Experts of a small language model.
Size: 12 layers, width 192, 20.7M parameters.
Experts: 96 dReLU neurons an expert, 2 picks a token.
Below are experts of layer 6 (counted from 0) of a mixture-of-experts language model. Rows are named router (the router's row for the expert) and show model dimensions 0-191. Each number is 50 + 12 x the weight over its row's rms, rounded and kept within 0 to 99.
After each expert's rows: "mostly gets" lists some tokens that are sent to it at least half of the time. This comes from a sample of Wikipedia text that the model never trained on.

# expert 6
router:59 50 43 23 36 25 54 37 37 48 31 72 50 50 51 27 55 48 59 50 62 61 57 55 42 39 56 48 53 40 67 48 45 55 57 58 48 51 44 60 48 51 48 41 50 52 52 50 53 67 62 49 84 49 73 50 46 64 48 33 52 43 36 52 67 69 45 55 54 80 53 30 53 51 26 42 46 49 51 58 63 67 49 65 60 88 56 43 55 53 53 47 72 68 25 59 46 38 47 52 57 40 54 11 58 51 73 57 56 58 35 48 88 66 50 38 51 53 71 63 47 45 37 52 57 38 50 47 40 55 38 54 48 33 50 47 58 47 56 47 63 31 49 41 50 57 55 45 41 47 68 69 77 49 48 57 31 58 44 74 50 63 53 56 45 54 45 45 58 52 46 59 53 49 49 66 53 53 30 35 34 51 54 41 37 71 39 62 78 41 55 40
mostly gets: " (", " was", " is", " were", " been", " has"

# expert 3
router:35 69 53 62 61 35 67 43 58 49 69 42 64 44 54 51 51 47 38 45 52 54 37 52 53 53 58 44 42 51 47 54 37 67 74 36 51 76 36 59 33 51 71 45 24 40 38 30 52 33 22 59 64 58 41 67 56 30 66 68 42 52 56 48 44 53 52 67 37 23 47 59 49 54 62 48 51 45 50 60 49 46 46 66 41 67 32 49 61 65 51 33 19 56 44 77 63 60 53 56 40 48 68 45 43 60 62 52 65 53 49 52 37 59 51 56 46 62 53 43 69 56 47 37 42 41 48 62 56 58 66 33 63 52 38 43 42 50 57 64 63 36 51 52 52 48 54 34 62 57 36 35 34 69 43 57 58 53 41 38 37 28 36 65 45 65 59 43 50 41 43 47 57 62 45 45 41 42 70 78 75 34 34 42 52 34 55 60 89 55 61 51
mostly gets: " de", " Al", " San", "il", "at", " La"

# expert 1
router:67 47 52 49 48 55 52 57 46 40 39 42 36 40 49 54 47 40 53 57 53 54 45 42 56 43 57 72 39 57 36 50 51 58 34 67 57 46 63 41 46 38 46 49 68 45 57 55 48 37 56 55 51 42 41 48 53 52 64 44 74 59 18 57 54 69 54 45 40 93 27 51 61 52 50 60 46 43 53 48 41 54 58 63 50 16 39 47 42 57 52 51 95 33 56 36 56 59 36 40 54 39 47 69 53 33 47 54 68 44 44 64 46 48 60 43 98 38 53 84 53 64 46 41 54 63 41 61 43 50 61 47 53 68 55 37 58 36 49 56 32 77 57 40 30 41 54 58 47 35 62 54 60 33 67 53 40 36 60 54 48 51 47 51 54 46 22 40 44 66 63 45 63 50 57 47 54 47 28 43 29 61 44 48 52 44 48 48 49 61 49 75
mostly gets: " States", " 2012", " 2000", "}", " 1998", " 1994"

# expert 2
router:29 54 33 46 71 57 35 56 62 48 56 53 64 75 45 67 45 55 52 52 26 44 65 67 66 58 46 33 49 62 56 30 40 50 56 56 64 50 64 66 68 34 62 68 50 53 44 52 53 46 63 47 45 38 38 51 45 58 41 65 57 18 53 53 62 40 54 38 51 48 59 30 35 46 65 45 64 66 46 60 48 44 51 35 45 46 69 62 59 36 48 65 52 58 61 35 40 49 52 52 45 51 51 53 58 38 20 27 68 45 57 57 36 40 59 52 49 57 41 44 40 33 77 78 32 36 43 38 43 51 37 48 40 69 41 34 48 60 49 33 38 61 55 23 45 68 47 74 50 54 34 60 56 66 61 48 61 47 43 48 50 68 68 52 61 35 61 60 77 57 62 43 56 45 56 65 66 71 77 55 53 57 48 64 60 39 53 41 40 56 62 30
mostly gets: " the", " and", " his", " her", " its", " he"

# expert 4
router:29 55 49 53 57 63 49 50 54 70 51 37 44 64 77 54 55 46 42 47 63 68 31 39 32 69 36 37 67 39 54 42 42 30 58 62 34 32 46 51 61 55 44 52 50 56 50 34 40 51 40 52 57 39 34 42 29 59 47 43 29 58 64 58 44 73 39 52 64 31 54 62 54 50 53 56 62 44 49 37 70 44 68 29 55 49 31 65 52 19 61 60 40 54 51 46 35 38 55 55 49 62 40 52 52 59 49 52 67 50 73 53 26 54 35 65 61 61 61 50 48 66 64 37 49 61 35 65 68 54 48 62 61 40 42 72 55 55 56 38 54 13 49 80 70 48 47 32 45 56 41 37 43 33 38 59 45 59 51 49 49 32 28 44 62 44 41 51 41 45 46 48 37 54 52 47 48 45 51 54 64 48 60 49 37 48 52 50 86 37 26 65
mostly gets: " John", " K", " T", " O", " N", " E"

# expert 0
router:61 44 74 66 44 54 48 57 60 54 57 42 39 66 52 31 45 57 59 54 56 34 55 54 47 55 34 59 49 58 50 66 73 55 47 48 32 62 57 32 46 52 35 52 50 54 47 63 59 44 50 34 52 58 59 25 58 60 37 38 46 43 52 59 55 38 39 52 61 46 49 64 31 35 48 48 32 48 84 50 56 31 47 51 44 41 54 34 35 57 12 46 47 37 46 64 33 67 38 49 61 60 54 50 40 33 28 57 47 56 49 42 73 45 67 27 29 30 43 40 52 46 32 45 42 58 71 53 56 40 62 51 45 39 95 58 59 72 54 52 42 71 37 50 41 64 50 51 36 42 81 68 48 47 38 46 51 45 51 43 41 27 68 33 47 61 57 46 50 39 61 56 53 39 57 54 26 41 47 43 69 35 48 49 57 60 48 39 32 49 48 41
mostly gets: ";", " ==", ").", " ===", "\".", " released"

# expert 5
router:61 31 70 54 41 64 36 36 42 39 55 69 51 42 08 55 58 44 59 51 47 54 53 36 50 42 64 48 59 45 36 56 44 38 30 54 55 43 54 56 54 64 48 38 52 51 59 55 58 81 61 41 40 62 70 51 64 46 37 49 39 49 62 44 44 18 59 46 42 62 53 62 57 55 45 61 37 66 29 52 42 77 33 51 49 41 66 59 40 55 54 40 44 55 56 53 65 46 80 53 39 54 54 63 41 55 69 46 43 25 60 37 58 31 42 50 36 35 35 18 26 43 39 56 68 37 74 24 40 61 40 66 36 45 56 69 41 36 38 53 49 49 42 73 58 44 50 71 54 49 48 33 56 61 48 44 56 66 49 37 62 50 57 43 46 63 48 57 64 33 33 52 40 51 29 31 46 47 47 48 52 65 45 62 50 47 54 53 34 55 48 69
mostly gets: " that", "|", " which", " this", " where", " when"

# expert 7
router:57 46 33 49 45 49 58 63 49 51 44 46 50 28 51 52 46 69 37 43 42 31 57 58 53 39 47 60 41 42 53 50 70 40 41 26 62 42 34 32 38 57 51 55 56 47 49 61 41 37 48 58 12 61 60 58 57 30 62 61 59 71 61 29 28 61 61 47 61 37 60 45 53 57 55 35 63 41 43 35 36 42 46 41 55 60 67 36 52 63 64 57 38 43 64 34 58 49 45 48 55 52 31 54 54 69 48 55 13 67 34 48 39 49 40 65 41 64 38 58 59 44 53 50 56 62 37 40 58 29 51 44 52 46 35 32 34 47 46 53 56 54 56 47 55 34 40 54 65 66 36 33 23 51 61 36 65 38 59 58 64 80 65 48 38 30 68 66 16 64 44 49 39 46 58 46 68 53 55 45 34 50 65 46 57 55 47 50 26 48 51 33
mostly gets: ",", "),", "=", ":", " August", "\","